Weights of a small mixture-of-experts language model, trained from scratch on English Wikipedia.
Training: a variant of SOAP for the experts, 249M tokens, 7721 steps.
Below are experts of layer 8 (counted from 0) of a mixture-of-experts language model. Rows are named router (the router's row for the expert), gate (a neuron's input weights, with its number), up (a neuron's input weights, with its number), down (a neuron's output weights, with its number) and show model dimensions 96-191. Each number is 200 + 20 x the weight over its row's rms, rounded and kept within 0 to 999.
After each expert's rows: "raises" lists some tokens whose logits its average output raises strongly, later layers aside; "mostly gets" lists some tokens that are sent to it at least half of the time. This comes from a sample of Wikipedia text that the model never trained on.

# expert 10
router,175,183,207,168,235,200,191,222,224,181,195,219,208,186,179,210,209,165,206,220,182,183,237,201,151,212,203,221,255,220,199,167,184,224,207,200,197,209,207,180,235,207,172,189,210,200,197,209,192,195,210,205,226,213,190,211,177,215,181,168,193,199,218,189,198,210,199,226,188,201,181,206,179,229,216,236,190,197,195,192,225,179,229,231,224,249,218,183,160,220,206,184,166,191,178,207
gate0,145,212,228,221,195,202,208,185,194,220,252,178,224,190,185,194,201,204,202,185,199,167,204,201,216,222,171,185,203,188,184,192,195,191,183,214,157,182,205,210,208,169,192,170,176,197,226,223,220,189,229,157,198,205,182,200,220,193,233,195,151,236,190,179,248,209,195,196,202,197,194,172,210,196,194,198,186,194,196,209,174,231,261,194,236,189,191,207,180,220,193,203,205,231,206,173
up0,229,195,171,207,217,198,225,226,220,209,152,220,200,225,203,198,213,210,208,191,179,216,170,211,155,215,199,198,200,177,216,215,190,195,190,199,186,206,172,181,166,181,198,231,210,225,190,223,187,165,215,217,221,214,172,211,222,213,183,210,216,196,247,168,210,167,225,237,189,209,190,206,180,228,209,158,199,161,200,194,193,194,206,205,200,174,207,196,181,173,215,183,211,221,216,254
down0,178,211,250,210,207,199,187,164,189,206,199,184,166,205,208,177,230,189,202,193,199,199,207,187,184,204,193,172,238,230,217,180,195,173,242,217,193,187,179,223,209,209,184,221,233,201,199,244,186,189,239,190,213,192,201,205,178,228,186,228,192,192,190,189,170,218,217,203,222,177,207,181,194,218,190,167,243,198,214,195,165,217,187,189,174,166,183,191,233,227,177,228,182,193,210,228
raises: "==", "===", "The ", "Professional ", "Parliament ", "As "
mostly gets: "\n\n", "==", "\n", "career", "\". ", "===="

# expert 43
router,236,213,195,204,207,241,178,186,205,230,202,229,211,190,158,180,166,169,217,251,180,197,228,186,170,176,220,178,189,232,190,203,215,184,226,180,178,252,211,183,206,205,195,172,190,216,174,193,216,225,201,217,250,194,222,179,188,241,204,212,181,198,189,218,163,200,205,195,188,236,200,193,206,217,206,179,188,217,223,193,198,203,183,177,218,202,175,179,169,191,199,191,218,200,211,202
gate0,206,194,225,196,163,174,181,178,185,211,246,209,252,198,220,204,197,184,194,227,247,185,205,189,204,175,188,182,200,232,182,184,207,183,194,195,202,193,221,205,247,218,213,227,198,194,223,188,236,174,205,218,177,182,218,171,194,179,195,218,195,195,187,196,210,193,209,204,161,205,211,202,216,207,205,161,226,169,220,203,188,173,182,182,198,221,207,199,169,196,215,185,218,172,216,166
up0,217,212,198,183,208,213,192,193,202,180,191,183,227,241,166,198,216,223,205,213,187,242,175,196,206,215,207,196,158,196,187,209,198,214,212,194,204,209,169,203,191,189,208,161,183,235,197,177,224,227,201,185,209,232,223,203,232,229,195,212,208,200,226,194,186,189,198,177,222,176,179,192,182,173,211,195,224,227,166,190,214,232,195,215,221,186,192,164,202,219,212,207,179,187,180,171
down0,198,193,195,180,224,181,222,213,173,246,185,223,191,190,194,191,242,227,201,152,202,195,229,196,231,193,182,200,207,195,221,181,239,222,197,189,226,189,210,214,197,202,160,210,181,204,205,205,177,208,243,230,185,181,179,151,179,202,192,212,202,204,176,228,224,212,211,229,173,180,188,231,165,212,182,166,208,197,193,227,178,195,204,193,208,235,202,232,185,177,199,200,204,210,226,234
raises: "- ", "| ", "=="
mostly gets: "\n", "\n\n", "\n  ", "\". ", "—; ", "}; "

# expert 35
router,188,197,213,213,200,228,140,228,182,173,193,196,202,185,192,216,221,201,212,234,197,229,197,171,215,216,168,201,209,218,226,211,211,206,223,201,196,227,232,235,195,184,247,199,174,197,190,204,210,135,217,192,208,177,188,194,206,185,183,176,220,182,199,189,235,191,199,211,194,197,188,166,170,228,205,219,211,168,187,198,215,215,150,202,200,216,194,175,199,196,180,223,201,210,172,190
gate0,188,176,188,209,198,199,188,216,208,174,215,219,197,209,227,215,217,206,197,178,186,192,204,234,200,176,201,182,235,184,192,207,165,194,218,196,205,190,206,228,172,165,206,180,216,194,207,225,203,227,221,211,201,190,179,158,214,187,196,183,202,200,225,181,158,233,180,198,186,176,218,205,189,191,192,191,233,218,154,189,157,179,216,156,204,244,198,167,218,215,204,214,187,203,184,187
up0,239,181,194,203,208,187,229,185,221,165,221,230,198,229,208,174,168,225,204,204,197,185,215,204,217,207,230,195,206,211,199,186,188,182,231,179,184,157,220,190,220,194,208,199,192,188,206,182,244,188,210,248,191,210,192,182,179,194,198,177,193,211,185,226,184,204,183,186,150,200,217,188,171,179,228,216,193,219,177,179,185,207,213,206,178,225,233,214,210,197,212,188,202,193,175,214
down0,218,230,161,212,189,187,212,172,198,182,185,202,189,184,173,185,175,226,179,196,182,195,190,195,224,167,199,209,173,199,202,215,172,223,200,184,209,221,231,234,175,209,164,199,195,165,216,196,188,182,206,193,203,232,188,218,194,188,163,179,154,202,239,193,226,164,234,213,186,191,221,196,203,227,194,195,203,185,167,221,201,208,214,194,183,205,211,196,202,170,217,203,206,203,172,192
raises: "\n\n", "\n", "\n  ", "==", "\n "
mostly gets: ".", ")", ":", "=", ").", ";"

# expert 3
router,198,226,203,185,235,220,200,199,204,226,213,206,180,176,222,215,218,159,188,207,198,244,206,191,217,171,203,239,205,203,204,199,193,214,202,220,182,204,215,197,209,213,218,191,206,193,202,193,195,204,219,176,208,206,210,224,196,187,170,180,199,188,213,192,204,205,221,182,193,190,207,211,154,214,227,201,221,184,167,229,183,208,190,245,175,187,205,196,185,239,178,212,178,194,213,166
gate0,222,194,175,190,223,218,173,180,164,193,192,180,195,174,191,209,208,204,216,198,220,207,204,202,213,178,185,214,176,207,203,189,175,188,164,224,162,197,208,194,188,211,230,174,184,194,193,222,217,212,185,199,215,195,186,199,202,180,168,194,170,168,161,161,179,212,186,212,199,236,208,194,206,207,218,210,218,182,158,205,167,220,210,219,158,181,217,208,172,201,205,215,206,149,189,179
up0,187,196,215,153,182,210,222,189,199,193,216,212,178,235,172,169,182,179,193,186,207,187,183,171,187,204,229,204,212,171,228,202,183,211,232,191,238,226,186,194,210,169,223,185,222,204,201,200,209,196,198,199,171,204,218,227,186,206,220,193,218,230,197,198,177,208,216,186,189,206,198,175,204,183,209,174,216,223,230,228,196,189,188,172,230,223,231,212,181,174,197,177,206,207,199,221
down0,185,133,204,197,185,204,214,174,196,208,213,197,195,190,222,204,188,241,213,220,238,181,161,209,217,193,162,206,210,163,210,201,190,226,216,229,224,195,191,185,203,210,204,230,235,214,199,202,176,189,170,191,163,191,175,199,199,184,205,188,223,187,194,207,194,215,239,206,209,196,199,185,162,200,188,183,227,216,173,226,198,189,166,159,180,204,179,209,223,200,229,215,216,231,199,190
raises: "'", "an ", "’", "s", "hy", "a "
mostly gets: "ish", "ah", "ath", "š", "our", "'"

# expert 28
router,180,183,177,239,222,191,167,207,213,219,158,236,183,199,178,163,215,224,206,200,205,155,207,162,219,193,188,185,181,199,196,188,209,215,180,190,177,193,206,217,213,188,212,202,215,222,184,211,212,209,232,197,200,192,200,203,221,215,212,180,212,214,182,205,226,215,184,243,221,199,171,195,206,196,193,200,199,181,212,222,197,189,178,189,201,184,169,129,197,174,151,221,192,197,181,209
gate0,200,199,196,203,215,170,214,168,172,215,167,220,206,175,204,248,185,220,210,181,194,192,230,220,234,213,195,205,192,209,206,201,178,235,180,207,196,183,183,193,179,168,200,220,188,191,190,197,247,177,198,180,169,219,187,177,169,165,216,214,196,190,186,207,211,179,194,242,190,172,238,179,231,222,208,217,191,172,194,184,203,196,212,192,187,198,220,158,222,233,204,208,178,190,213,211
up0,200,173,204,238,190,194,210,240,212,188,205,185,203,173,203,226,229,204,187,191,215,190,186,204,158,247,219,178,205,192,208,192,214,196,206,204,227,207,195,215,245,204,185,178,208,194,209,211,192,202,177,182,180,177,190,199,204,199,205,193,194,227,214,155,217,199,198,206,201,213,203,225,170,185,194,165,217,220,214,176,217,198,195,206,202,232,208,215,211,152,202,250,206,194,196,185
down0,203,141,208,206,163,214,193,188,205,218,169,197,185,204,178,149,212,218,203,221,206,186,200,212,186,190,235,224,202,180,214,175,192,184,169,174,184,156,242,189,224,193,220,180,208,199,183,182,207,201,179,207,216,216,169,194,209,225,201,186,255,226,192,172,172,222,209,179,189,187,199,214,208,167,225,201,199,201,197,212,167,190,178,204,210,175,198,217,205,198,203,167,193,208,174,190
raises: "\n", "\n\n", "\n ", "\n  ", "Species", "=="
mostly gets: "|", ").", "In ", "During ", ";", ")"

# expert 1
router,223,200,222,200,212,198,186,227,208,182,190,209,186,206,180,216,204,194,201,230,219,159,195,234,204,232,197,192,232,208,238,198,217,207,198,179,227,202,224,219,187,193,222,176,207,195,195,228,224,194,175,188,222,223,214,191,211,193,188,172,197,193,172,180,223,218,155,201,236,211,205,217,163,223,211,202,221,228,231,183,204,182,183,185,216,198,198,184,201,196,181,213,227,166,227,236
gate0,199,228,207,213,226,205,181,187,218,203,199,204,214,208,182,210,205,181,198,164,246,197,209,202,215,171,201,216,203,204,198,179,160,205,227,165,213,181,180,204,211,203,180,187,177,212,192,202,175,192,199,184,191,151,190,201,207,166,196,174,164,228,209,214,197,203,221,278,193,183,191,194,208,170,204,206,169,189,174,211,165,200,183,209,172,184,168,172,184,216,208,168,173,193,201,211
up0,198,220,239,214,187,217,191,181,206,202,199,213,224,192,220,180,216,239,164,210,213,206,245,212,213,197,208,182,225,223,195,165,183,196,227,198,158,218,140,216,213,163,202,184,188,199,205,205,208,212,228,214,186,204,169,201,196,150,193,151,183,197,200,178,213,220,173,235,189,185,181,180,187,162,227,208,221,193,195,227,175,181,184,199,205,232,222,185,217,182,202,180,218,189,218,172
down0,239,194,220,218,177,199,185,228,221,154,205,164,227,195,200,200,218,200,198,234,224,216,210,180,198,187,179,211,159,231,198,203,193,197,177,182,208,238,170,221,177,216,180,211,210,210,251,180,191,194,227,227,199,220,224,208,204,196,178,210,210,195,202,225,166,209,207,236,199,174,182,206,173,187,208,192,183,182,212,219,179,181,199,200,178,206,232,188,156,183,207,197,199,223,204,194
raises: "The ", "All ", "This ", "In ", "Other ", "There "
mostly gets: "). ", "\". ", "\".", ").", ".\" ", ".\""

# expert 45
router,239,209,224,209,209,199,215,180,187,206,193,184,233,213,220,199,216,212,211,193,206,209,187,207,175,191,232,212,186,178,188,208,184,228,200,199,184,158,175,229,212,229,196,189,177,180,170,245,187,225,232,220,170,211,194,196,226,225,236,217,189,234,213,193,190,235,209,198,172,196,214,205,211,172,198,214,262,195,184,214,240,226,210,193,197,201,175,226,195,196,200,258,169,199,193,203
gate0,175,220,195,216,176,199,182,192,160,233,168,228,191,181,204,168,174,234,172,212,189,207,176,223,188,221,187,205,198,248,236,196,215,232,200,236,191,224,199,210,233,194,191,193,186,186,189,200,176,198,206,217,209,154,172,186,190,236,191,165,175,190,195,206,213,147,180,205,220,202,209,178,193,208,179,174,198,200,206,216,170,187,196,225,220,192,203,203,181,205,179,199,202,225,199,186
up0,192,179,214,184,192,169,190,194,174,199,200,204,216,195,193,167,233,216,219,221,194,194,194,181,199,163,209,230,192,229,212,225,175,209,249,181,165,193,178,200,187,184,235,218,235,221,173,202,191,230,192,217,225,224,189,178,191,209,232,197,199,191,211,226,229,222,191,183,225,162,220,216,203,208,205,187,231,193,198,184,231,226,190,230,198,206,198,217,175,214,184,174,219,193,209,190
down0,200,203,232,194,209,179,196,167,227,223,169,192,212,218,188,192,187,211,235,182,214,184,241,180,211,244,199,206,191,192,180,205,188,193,196,216,228,184,211,179,199,213,194,165,175,199,205,199,207,179,185,171,181,221,172,188,195,200,187,190,197,217,222,192,220,205,195,221,156,155,188,215,181,192,166,170,199,191,217,198,201,198,216,158,185,198,214,186,199,213,164,219,172,200,169,176
raises: "ult", "ond", "ising "
mostly gets: "tion", "pl", "ation", "bl", "str", "fr"

# expert 55
router,218,194,199,196,203,213,233,165,220,240,213,200,200,199,206,190,210,211,164,197,209,204,203,186,178,189,196,185,216,212,202,198,202,213,216,182,194,196,198,205,176,173,195,170,203,177,198,217,206,155,229,200,193,194,180,207,198,201,213,216,224,188,225,218,198,203,241,221,185,199,206,172,170,212,255,181,228,223,215,157,208,190,153,206,207,198,213,203,200,191,215,222,236,206,217,216
gate0,234,186,180,221,135,213,215,206,191,198,170,190,193,179,228,192,172,237,196,212,198,202,202,234,217,174,219,208,186,204,179,203,249,190,207,191,189,189,204,197,217,235,196,206,213,194,189,206,226,200,165,230,167,197,235,172,207,235,155,193,172,172,204,202,190,215,210,174,176,171,200,175,162,209,209,195,180,204,191,194,221,204,208,194,215,194,163,205,189,232,191,176,195,224,183,186
up0,189,226,174,218,205,197,213,158,209,190,202,191,205,231,224,193,167,164,196,208,157,195,168,248,205,192,197,224,191,202,198,187,187,238,214,197,193,185,216,199,215,170,205,201,180,202,223,175,179,184,166,206,175,186,206,232,222,183,220,212,202,264,232,210,199,156,198,223,236,207,202,195,180,193,188,183,185,241,173,182,215,221,216,185,195,207,223,210,220,207,207,181,207,208,155,176
down0,197,193,176,198,199,198,233,195,228,219,187,156,222,239,195,212,228,200,221,243,197,194,195,189,228,224,182,196,215,199,194,220,200,219,192,193,174,167,166,194,185,222,200,251,219,172,204,194,242,183,190,212,175,196,195,225,207,194,224,196,202,175,221,176,171,199,139,227,223,171,215,195,219,200,230,211,210,194,193,203,188,198,173,190,211,181,223,210,180,205,218,191,181,170,197,228
raises: "ales", "its", "ull"
mostly gets: "ai", "u", "á", "š", "ā", "Le"